{"num_hidden_layers": 11, "router_score": "softmax", "init_std_router": 0.0303, "num_key_value_heads": 1, "norm_place": "pre", "init_std_down": 0.0}
Below are experts of layer 8 (counted from 0) of a mixture-of-experts language model. Rows are named router (the router's row for the expert), gate (a neuron's input weights, with its number), up (a neuron's input weights, with its number) and show model dimensions 0-255. Each number is 128 + 24 x the weight over its row's rms, rounded and kept within 0 to 255. Numbers have three digits each.
After each expert's rows: "comes after" lists some tokens at least twice as common just before its tokens as in all text. This comes from a sample of Wikipedia text that the model never trained on. Tokens count by the router's weight.

# expert 4
router:145110111136129103130127167114139144138165093054122145130147117097111110140156182102113116119155129116099144131131124132132105081113125133107096121128144155113126108169137181129160173136132114106118107125113135096142178112142119184105118154103084130130134148129134103110146149082156125113141082128123146136103144126114107122147116141153142091113113088136130111120182103121121147080150098149122123095132123104133117121133129153062088125111177099170156174136120138102115170107123117150109108115143126121104107105187101139139109097185131123095141115144125117139112146093137155102120131102100124155122098095096132179151152107075113137123119133092115128119112089097155159124154103121106156160108102150135164094148161116089181145164149131118124156156145121109128106105116098
gate1:118162166106095123133116143187124096099104113136140174105137089122142141121139112132090081105103114102137120129126091149163146134139167130144112134145159094141130085122104135122086139123104136089073156158067160125096121151130128111116133119115112128164112117109132150126143137120126122110141141142165093125163168147130145154161125096130107104108122189112127082106123104143155103109161126102093145117153139130111135112121130119114186122131184122162108096125138127092120142139060116107139113110095155147169108138127118148093126101133131093085143114159100131090099134122114129103140117112119131099116113137114117150147129094144100152108137163098166166137145099147165166133149124182103172158097081144089126111127108142162132099118120155136139108146158139154179091142127114
up1:139088108159142118142135104072112177164145131125111085135098167134120122145133150122175186138150142159117141137108169111108127106121103117116146115114090153106127161130154132129169115137124130146163117106185123138152141078150142136141133140127165128091142129150109101104141096139134106149130138133100135114101118115139079114093134125123145148150141080146114141168133148126120116143069149149183106157128098115146122143125128140120097134124094125095158141132117148167120118102182129163098158128182098140086137130137129089153132159127118150180126124094146116149140127127141124153116141143126134138138137104153127098138095169132158091141121111159102102146117154132092120127110122078163094116175157110185131138096135121096121148143108103107134160108077107113066166090122154
gate2:120141079103174104117093132096163135119141114149067143130130109115113126139092144107115123135161157138128079113129104154118115163146126134102152090147116141129111137136110141123130151096129119124123110153149093136157143160115159129120101170159126134092125094136148114149144133163138154189104114143138096117135127092130118112121140133118120182138136155175113114111147151093163153104084099158109153144102123146087090169157133102101134130117129141076145130080117158109131123172125126103175140084100137111123139103075127114150137136163129157100182124133099136102117112114166167150171135145087100128173152119153090157123103112134095131160117125137097109129128186125111091114141120139176103093118136089140120109149139137158160115143116082132136135107106123140134124164182121
up2:115118129137171123117145124135112139123115101143100119124123128118147086158099108143084098133176121107153161141076120188109162127152087088123121119140104112125181150140158125128109133158110131125118135099127173140103139144169108117111123107146115141133116135118084128136080156111075146131118147183157115083145113153150120132121116146097123137121093114116128159132162142097107144111141170111136117147132175123152117190139146120166206118105068069159139084137115099082157139089109165116108138143115151170123156171105133114121151088154135141138096098106113136134133146118113124128133133133138179126108134144147146154149107131126132124139117104131131130154108139136177125146109137085098160134116137141126153141116084057159114138125111089142122097099135107125115095127112123
comes after: "-", ".", " John", "a", "n", " William"

# expert 7
router:125175132158156109107126128101160128176090158129159134120121118148133166083150112098079106139123138107141086075158128116132160176137121102125121153149146175107182118120103094147139118148086126151128108141114116118117130095168136135107121086093136139109102088138162108096128121127171144143158132123119114130124131080144147123128124174143140112115141111133097133125117125118156123136138136085158158123152132140133129078081107116146100157161181119156153133112176128149167139098172138125142100153108136113132125094153090166149120145103168164138112102094148126139138097141127127100127117138147129128153125140157123125104151112155150101112124101122146155111095154142133085124182157152147129125139172153149143099129157111150153094120138184169124133112133080091138139150185100
gate0:098120084155111105126095138140137107130139162121124123122108152161114161128128161114114118120118138110122127112085131123151124145155122102139156130134107118104085158127120128117120104104138138157123108169127158132169096094112142104120128131121125135105154156121106116108132126138130086115140165100155100131126126095111133174130086151144130103135087120156130154120060170156124097127162088112109153085146140131120100091152132088166127075164158105152093138117120089096105123085115176084130152097154105111184117153110123114157135107159183144138118100103111104126131162118113136086112101087114117121151153151144132125160088092157126124153135127114146107079133107138128110103154160126114132182122090156168153101161163127135110110099201106152137127127159161122157139131102119
up0:145108097132097098095079144112083127097149148154113148116119113124134096082107126140123133132181144145158155204145085135133139129154122110143106154135117129162151103111170140103141132149171117091165157112166160109133135117124112140158109145162117145114122110104166166094102165119125165124112127116135146118083075118145126126124120115093128125091106101090111157120081128111131162110083120151094100153108147083146110132149142100132123100163120108109094097151137131104123156155120130107123131118152133171061081134141130091090124139101103139122137138137125106140133103174128125187120157112126152137113138148077188108119145118148138108123125121101143137130122108142126117098138127136144096123087159159165163093123138127123139134161106139118101127092118138115090092110116087
gate1:121132119108106075138120143098123107112121123083138153134124096149130079107091108104124135100214119157148149178126132153176103150184143154139122104185113091114168117122124135127071144149152140143148121101137101105120156173105150127124142115119142089143122134131152148119171104144146088100156092155104106109128084106142077117144154115132126126108133126120113175161136104129105153121152124106156123172124129083131119144102107089132116106128080133132126158123109166109120125159117127118128117097155178094135099104135150130131069105140110130149134155131157126121156117113149169146151148127116140161141103101121097126123145121127137157117136110129133163155082165153098079108140127145141091130092137120091148125074134161136118159105132116101133096116106115124171129132121092
up1:123126151165153190132141104140135152146114127167105070126131165116108187157142152144114130152052137108111103084121120114090158134104102103129149157077117151138095149147138114121181102109135132104112150136132133152140128108146115144143113134123127190111127124138102105157068169103128161153118182100149155141124163150109166160127103131131134114120118144135139066098121172142140123135105134147098120085136129171122144116161147147109128138128172139109137087121126087142139122103130134125134149150091086160104149151116116134119167146123136105102129114126097142124092141132111099101124121125135103084120154141118154115143114122115110106132119165114102098089154089108181167160113131127107173130171123122157095128180115087124148113142144131142138150139139158129117105132126164
comes after: "=", ".", "\n\n", " =", ")", "\""

# expert 0
router:193135133163124122136134164140125132150121124113143122166149086088143105143150100150111133131129112140114142110128126130082153084127085120162086101107102132124125139119117152141125111168086124113117126133141140133162150108159050109122121152158131114129119145120132125106144139130164111136143159111130130162128141114185074147124135130164142116143112145129139091161159138119140072081089092156123111091152145085160113134149147129136141157150172119146121113130177093110126171138145134134093095133090088138166169104150094108124174121167119115143108099095090137107110155111114147107169124101097118128104115105070110140127128107089151110140142160115141111166141113094148177115135142152168126135130134141152117105127121139084159141112159083102120139158146114107104096122095112
gate1:154103091092129128118152158110127114114121167159124103112098102085133135192148110096138139134145115124142106171120122149125149131148164115142153135151134109125106154112123144143111135125108083120143189116103127131140131146123125102185141102129170160119155133139133105131116112142123107122148143131139145113152162171125069123113140143105136134151092145148112153113087126174137117153134169115141126181119097096135149127165067110160123102116174117126152152131155132131146084164064154075137086097086118091174153129122136100124109154135134160121106124145167105120172089147114161136108129122114109117127132156118122103136091128152114103150138155146142146159100136104124125150073129117178093092109112138135126147117085087119162136146113118096094102140145141092145119164123097
up1:162137117137134124152091086103118158138114121098136155138088138158141087142132147133177097151128122154106112107175161132087129104102166120111124113157138083142160098150175139091154146077059117113177130112104109103182146121180137115148154083146128144127124101146125129147154128158131164112130098169080113113087118141150107105078109132148161133131112090131104081113171119108125126115126133135136119100127162086114121133128114128157113098115132145154109125126147145125178105086132152176102118145131150115128127078140142133100147094130106069129133150152120151143121132095139154134125130163163145143092132121113146124097128088132100093142088103148160099130114129110138124128117149150117127092142138118127112169101136110130112107160125107096103127157081157119117122130093165
gate2:100106078143120115127093162164106107160093111118129118157133106106145132102148145121160108113126126126114089143149090155132123148147108086153108127148126122094137131148140126131090139140135125139135143122117156133106102153137101192126105127112157146171135108125144117151131102113079144097104159160176138172128121182113140148103166159070158068134117111142173148170131052140153127136091089074117125130120135118101111140124119138178110136150150138163133137104126124105077158115138113098116149139122100123146134108102151143133131120126121131126144099150127081100128170095114127114138119104075120158141125131060126131123163124116135150132084125178119123174133161121125120144136148101122133131121124107111175103071126108101138120119119103135157144139102110106181135163145111
up2:109115106108083115136101130150172135175096123123134138105149159120132123123160119106136131098145141144133137168141119121111146128151152126150168116177106152105121163124096133161147126164097110139149110115109138130134113121090144175104116134151157158158147136154137130159069133144174135095098170179114133142134136111101135126146185074052105101132115117090106136128110082167163163099094107098133181134097142125072085152103130087140131132108156141155133121109123096138134140167122106117105163145112085150171130105126170123151094126129127129088138154158111116144142133129120120108090145147084128126132143130150109156150082141120131116125136100149145139152123164122102123146138156140139053125133139119106135117121144132123150161137087139075144157147119128111134140132148109
comes after: " the", " of", " in", ":", " and", " ("

# expert 15
router:103079124166142137109117100094129091137110136138154133148152151139132084168143162124136094117157118157137164109131096118155152079180065132089137145121112132153127124122129107124157150155112144058130082162143100159173141115099101152123130150146157127129131112132100132173113107136119122095100146123120093106112125122120146095136163120175120124118104135135151107152135159144119131110113105147110140171108136168140112161137142094121097136120189116107161138083142139174152117187125133173147152140115128140114101150143142111066156109174145116081128101103122092153099126132089131112180145096121088141123120119123116130162161153162154147108139132130168071136102145149135111137132157139135090119142136103145146103153134124138142108105134116102121121134096124113123130082140109
gate1:126165136124104158131192132136117122117094128148109128089085114155162134128092156119125124091122131098146094127151143130134105060149098158111128161157142178090111151101127119123148154142119137157152115165110114115132144142182099136146146143107130164136122154169130155161100116082127107193100163114120131110106133137129098136126173116153086145134150134109112113071101145128127104111153127150107144078167153140135138098131095114185155086114107113128141115130121091129107121139144120129121108083109122166139095134157123104118141105112121132128160148140126144134095114135085139118140101173150160148114146101156143118123111144118165180156147118149151119143133096121079151097119134166152102130191144154094116128131112147156152151101176134127164161130115132134095156117126158
up1:121086132136153112115063127141142117150158131120126138176162153097102110118171105115110135158134126142108144124091115128116154187118167084131135089097116080163139111160124131119122107107131128089114140091144148141123119119092147113103112110161119060114122107103123130117149136186128146078144096121157122144147144145132156134112084139121153091114111121134133139194164122134128141133109123116158097187094104136106134142129156132086102158132160134122102125125153171116143138144131154118136157164168135096128161143119135148138123151143124138126096108126128137117155111124159109122118131085110099106172104170102117134133134095135071091099115163104110144126135147130168103153134105089110137131079118106176137111124161115090122106162092132122099089124134124136182095155122111
gate2:144132099109134105111116123112135121122130159131139111119150153154134145114129143144175156119137103140122113114167170130173178132114093169174160198123137123105128124122153116123091145104160161113111094119127138147147100150128089165160069100130110129109126115166133148097096098129118151119121104124165122111144097085154089105120144116163158154122126153092117117124129161105170150152093113127117165108128116085116101134117144058111128171125156136110119131097159088164145081166153146134090116123124135119113143164102130147157121145138121089112121129127121136115170150177139135112162152149114098093102104115134137179097155151111101136127132130176144116139125169140104122138115079114120149121144156113143122113094115140115161125164167153129185171114083126129132115132121154
up2:128098096119154082131110101108115153124133152125123151096129143128168130127088125149108156102096124092146117134139120157156067075127141083144169125133111133153121070189112109134105126099126103132138133145153147157132113122159141155128112140177137114138156162165134125195122060141085119153158150137121136128163123080108151128127138100131131185142110105091130146161120131134110148170117128135122099090139159164154098169116131117150111100164139158084120151151116115164122087133160141163147141157150122081169103115078155120114088152103128137082151123140124108120134161156146104122130111154157087139096105144149134146096138156116130139102125115098115099126143101122125108157118096096127144138160102126165141137113154150112124159140122107168133162114106122146113137132148136
comes after: "\n", "  ", " of", " in", " on", " a"

# expert 9
router:134148128148117116176166125145124103127104166136121133111131100191124152150144149137133156133127111136140106141139128170139130157135141128150110123144128122148150117100129103149074122145124138136117172156119146125120101155096129101130105173157137153141113118132111092128185138101129117094105132123129103162111114141134084114096115140125119129095110104147149152140110141144073138140106104113126157182172164095114175142161108115124095108117118143114126099104118120158072117158117097116148116127140189155135129139124111199116140133088152147178119149106125158144108127099107119125111121089126083151120131153159154158142094147130181145110159159094109166133157137144127145149120121133109085173151140110086084137175135084112147118146158119131174135081088123167151145159121113
gate1:180104109101135136125164156154147154149149145112104069165113156147146115130142096148110106138121106133169147145140151119144133127135145105121148114116144138107116116121130143117157168162142107165167164103159144112168067153105102139148099136107087096131142106139135123104145132166113135151117108138113110166158102140140123146159126137143097096153109095132107143113134140112147126085145133122093135129135119118094127130094158094149107158131140212097154151112153097135087141109146150126092115103114116116116112148100081114148105123103134142118117194124144113164116111121118142143132135118085154093113134174137140148154121100087074126105156081119135160139067139074144147144143123144151127119095152124126149147132136149169155126162157092141145128084135142140124152182102149
up1:137159095087141118137164165132139150142148134123140133120131134089131131151144146093121141067126133146105170152120128124137117123095147120152118105112111173109133107107187121181144122158091130091134138120156138138131157162162163097142093153118163116143126136163143101121165077120128153103119191120118150132141190143161134111136129140117139128093127165150159137131116143154132158132139069098108136115129148127109083112108113115137166141112116143143124162154131134125134165132101135130133143137082172075181116164180145124123093132096100123132124107115123141155107112117133111114135164145177130112135127076167178118135118103137155105123155130104146102140108117127093164143147137201102143104138096111152090139157144123125133127163104148141128147091138090135131145178128126
gate2:122116140140164116137144127154149087116153140133161138163116150092125124116156147167132165145149136098156125140141134125133095125096162109139155146102165129076114131159127101120121129136134129104109117151114091136142136201107141131081092155172135125174107157138189126111077096126131128134131098113125127149147156140152126082106193129114153116154121161151113177123155105087116103125128107155131073082089112153137120122150146119150107123125172144108113138109133124080094123092127120135135112113121107129121147175124123131104130067089100163084118131103141105152103120133091137106101155101139113142139122147180126106114095127128125120110097133117184104116105127094158145162110123113137113150126088171153119100137135129134161101123147172115114113113128127160077140165160105
up2:140094177139132127141158121153182084124147119144151144141080147099102141112142145173118155134144140107121145142135122131143092137112157097133158160134122086083131115167127106125150127149119130092134091154133122158119141161124140133089086155164164112176105161134160135130106093121140136124119086123132127160161162128171117070087217136115145108155146171125125188111123090100133119122120134132121083070102141150143147094152147141169112125118148160111087135142129132108096098096144149118137102116097116131134129156145109135117132074096094159082147117108155116156098104148099148107127142121137142136130129186156122113128089106123113127115099120133177123122128127100153135156106109102117117137157091164131134109124117137147137102116145147120134118121126124167088107137159109
comes after: "-", "|", " |", " 0", "\n\n", " 1"

# expert 5
router:127093142130112118092153146127132139131148119118109170124112111171168169082133137157146156109096136186113171090136129097100135134102097103109125114122126120089132136115149100125154109125141127109109126141125108148145155135127103147090121147088158137093103152155139105060125153124152168144117142143126151125141104119174101121126121155130132112136171092112090085152081144124113104103130086101128121098103142110080175080119122123103153133115111142133103122117109095087152158145114166156145144156097099134121175093101121127120131085115123109153138148116172111134164153101089122174126095126100168133126109109095150163131145094090160078126147141105168142143146143157113108106110099165128141104131123121156149110140121109119091149091111150103092138102135137097121140128176146
gate0:107115146135114134115120139138092169122133157171133142159131136134132171108147112121111119143121115087136158098134125111125139090163150127179141133154127120143174146115107112114104159090162106115055111119159147150129124138140115156105140134114124167154149046106086132143146159137113116163111121136147106074172123109116158144090166109098102127138165121120078149156115100133167103140147136064153094110151116126155111090148050104096124119131108158120106113112121166098141118150120126113165151111133129179131126109158136130136134082149122109159141143141136121108122134125086145131101150145127146114123113149121147153137105148076145131142141092147110112145108165095134110122107095140101088119146155129112167144151130132135123165137147163095155169108152104104139132136137076
up0:138146114134149123143136129124159087147131092097135121107118140131122078126127129119140134111119145150132097164139115133128123153087099120092108126122110146113098117144157127157143121179121159142203143146086112131136119113147143108153119111149136080104102207155171110103114102116138138096128145121125127188079138148151098116160107156146130149123074157140152137092146141116079147120104126157102172129092133132096125165111212153173138108120162096119152153148130113146128146111130134170098085167135133073138147112126116144116123168117125140101114109137103134157127120137161099127151103117137107149136137130128123102118157107170105119098119158102158141109166081169125146137142156115147157142117110129130080130110131115135121090106108100143104123148127147154127121109122191
gate1:115140111111157091118114126108175167130122130172132134092189165094132153129117149136080149094139155150135127121143117123098135127139136140126160137118106139124090172137133102157114136131168110202120101122144081150112111163124129163112123110141119163123096136176165153110148147134137142168125111110160132109119136105139106114173108115118139145169153091134127091117117087157122159167128128126174104133123074081114121146092140152183146112112110152159111127135097146086125125142131123160096127088155159101126133114107113129132099140096138084121132113149127107155118105144092094153123130085161133116133126154112113123140101108123046082149123085130117139115121097137126141128099120118102130121090166109084116133113113147147188125111119104098132132131164167138116120120163124
up1:115110092123108112136104140155160141128144114123112125145097102148067085098139136128160135133120116131111098130096146146091121116105127138086120124114134123105121090118123086135107130116152151133125155124126120184130113141092145115154147135119189133077064144119184122073182155083130107147108122128125158088110136124139131137115146149125108140095122124115145113158153101119125119105157127127080144134136114173105156127126119125136136092118117154168119121143135123142134161157124163179151155124163182117108161137113119124142108154109129143113114124120172125124169121070123101106151160178145140145128103137090142145162194147130112115137147131072112122128109107088165087140120142105085098140124160137130164077176130152130092117094143159116160144133167123110128109116125124
comes after: ",", ".", "s", " In", " that", " However"

# expert 11
router:147123123101153140145134134097164147131135111103091129137174156091166152167174130127119146102127144161142153111131112123083111124133103070116090133104141152115162119136149104111127141152119140113128110116173149131156165105151114152096129114121145095115126204118174141106139176091153159078105132136121115180098123138115116120136152133134134125149176126153140107144146143109110134072126124152151144131128077125113149143133143128132129175095158146164166158181169124146103103152147091106131130129097092136125123105160123126147125134120130138101135086114049168135088136114144176134133125094106110140148110112080149149124103134121124148156128133093140148143132144168151179125155092138102120094115121128119145130101166117101162138153115106166128156133132121086119147104149117
gate0:157102116175125127119133110120168146090133086155153140103154100131147138121127106090153094131148117148091115118125093092109101109129128100114151121117134127136190112149145164138104124134173121153115119117120140153155154151118097124106146129119133086120088143114123168145109141097103127121122105179117143171126122160087119151094109151165142132114103100123105125171127145140140135092125112141128145173178115164121127150129177129125115123132105099120111147114132161140116132123154121130149174120129146130124133121186106132150142135121146075131070150153149111113085102173142148120149148135121183078139110163109125133140108077109116074095118131110110132130134095136147126140129148164135116111084118115165125110130153147092150130182159183145115125120176150091125121122187174
up0:111151145102124149132099125151074097164137166101095128157081154119099102132119143177097148149092133109144147137132147152135151147113129156140139121145109130114052160101103072128136124119086137109146149131129106118125109098136147127142120119160136164126168112125123073106141123159141133130141152084133127062119131091172142103152162110106127148118160143125135116099133106111133129170131128130123112113074142092133121113129092115134147145114158138122133125119112110123124125120114150129107089145116108126146111126067140097117140141135128174109196110110110132172173151099111106134098101137124078154115161115134126120118159146161127153161134130145168112125117145108119144115100115093144148153162156139072118142141091121168111120084104091104129159143087105163127129133060109
gate1:122143135095114127136104165135114139145150173180129136110158152091122140138121125133138157128124106118078102113119091133082134115123119125109151092135164092086153129116090078125102138129102120131131080149164154124105106121104092106131173178143138143126091125126144091130131101134121118126155096158150143102113115095133116122121153169088144115104130149123121125152102138145056129143115140059158147112111133127087107145101119137149123141124149135109107117141129108124117127138109157131102079142147125113128122085166182110136127123123143140129136138111142134138135075125162126127122180148135109150183128208108140134101068109132145106161109135119093120093128077155120128112113089150088143154093155132085154130169100139107135151158117132107126136103140130129162076144149114
up1:107135096142160127104152136144129134142136103189106153097137112166118143144129136101092114159089123100129148122110142157083127162147100114133121074182186145111132113107085162147081092130112141153120103143134080139109134149140119078129113156118125127108131126106140121111077121116095142140145119120133122144148095110162111160144114124128113128126158130109091100102149132138064090131081120094160129154130143190114128119089086125125093129151118125150090124156126137154104132117096119175128116150127112113126163121136189104120121161092076114120129122103116138127137115111136139122143125104176158177124094090102101127130120135189136108128134119107120147114127110114127062124082139152112135127183167118133143108104110128137150135107122107121111115125076150157144115088127138
comes after: " |", " (", ";", ",", ":", "–"

# expert 6
router:104152155104169135101143108119145151162173140130143156138139118088126128175135113160127131122162150175138147100148114141092133123155165107097115141115116144129142146108082132113094119141130121085112122128120086115132114116132179108099201163129115094186112099104151146149143126166129124144158136139100160126117128105093131111068094181152117130139127140106138165108112149121149133084126116132123142124162091163131139160119115163150120147163131153152123119139169132128110135137158118114150126173174135112100115150142126129126143171139121179142118143138116099165130120133125124115165193090098120132090116115132137169112124144164107165118122083121130098091117164109100107126100152099178125173138098166096107104095168102144114136117149086125110128120119135097111131111117109
gate1:126109065123132136146134156160102136146114136120077134127090120076141126144098068134141138160121134111103119177085155140121189179136186169127134108105139173117146129154124117124091146135160130117127111101111104147159096169102080133180151143125108123143111118110156129127147128073102158093170099194142131103106149129116134092123093093137130108103104125168115123128146113131112120112139119099110189155144140129152111124126137137145122127153137115124141118080144169138136134104147170114104186090139147097109121134131160135158109125145098133131163088141108146122115099109129086126139160178135142161143113124123105108133158108092073115110122097128097109114131160132121141126119153121144147117134119142134142124100075145165112116088119145101097106115127107115112137127139140
up1:129094083128134134154138147151093132138114144142088107128088124083137113153091068137145152159120130124105143167079149144121202143137185156139117110114126158119134125144115129129085139134145132112116107120111087122178083148099101137168164140117110130143118120130155141127134126077103168096180081180146121110101166123102126083120106098128143116084107128139113134111134128146106108109146109105111185152155132137150125131129150139138109138149143136127139109079168150156149117095147146110117180088139150100103115122136154112161118109143093122138172069148110164104122093107129080133133161161132149147137125134134099116133148111091067106087121085117100122141131151139115136131113129118137117131129125135140132129127065146151115125092120134096096119137118125107099151121140128
gate2:157114096119163146181138176096136158169114103112080189087152126099140109137109114111118099094148163133128142125143095167136133137163125126143159130131119187097112148164117156079115164140156140135089140148132113161113119117165148150144114156156118091128102124112092148128105108113152135108121123165108111140153110084132117160132138140108137160079151147119151124115104142085146091138130129126114095103179106130166135128114140133130127126110140162114129094118125117132114095155128146072149136154142105114170121170144178106079141152122134132153137121110179129132106114140104111078133111148143100124133128100121144155126123114165133151123141117143140093113115152152120109075102142113125117126117153071093157132104122142105128109143116130191141110149124156193165158129143101
up2:110106068152173134150143160144159129160099122119114137104130111076165078121122144113120080105113087171114153146104148174159159133140128146116110124154120161157150107148131116132106149112145103109097123116115065149121130106118151145171115132133132130109121153124084100129114085119152164124140117156118095104152134134172091161128132126095143148115175150121115151116170119135172091149139102172132129145165128138154147128159145105144151155089150145161150171133122123155156099172103102129132182112128138168136152123133166119103105127093132140135146112121132114071115127117150105106158157140129129138133119125156132107131094159151154140148137088134162115108118140144106131096087135110129126141105114075104179142131094142102113078123131122157105137147141145157139166190123117
comes after: "\n", "'", "\"", " in", " on", " for"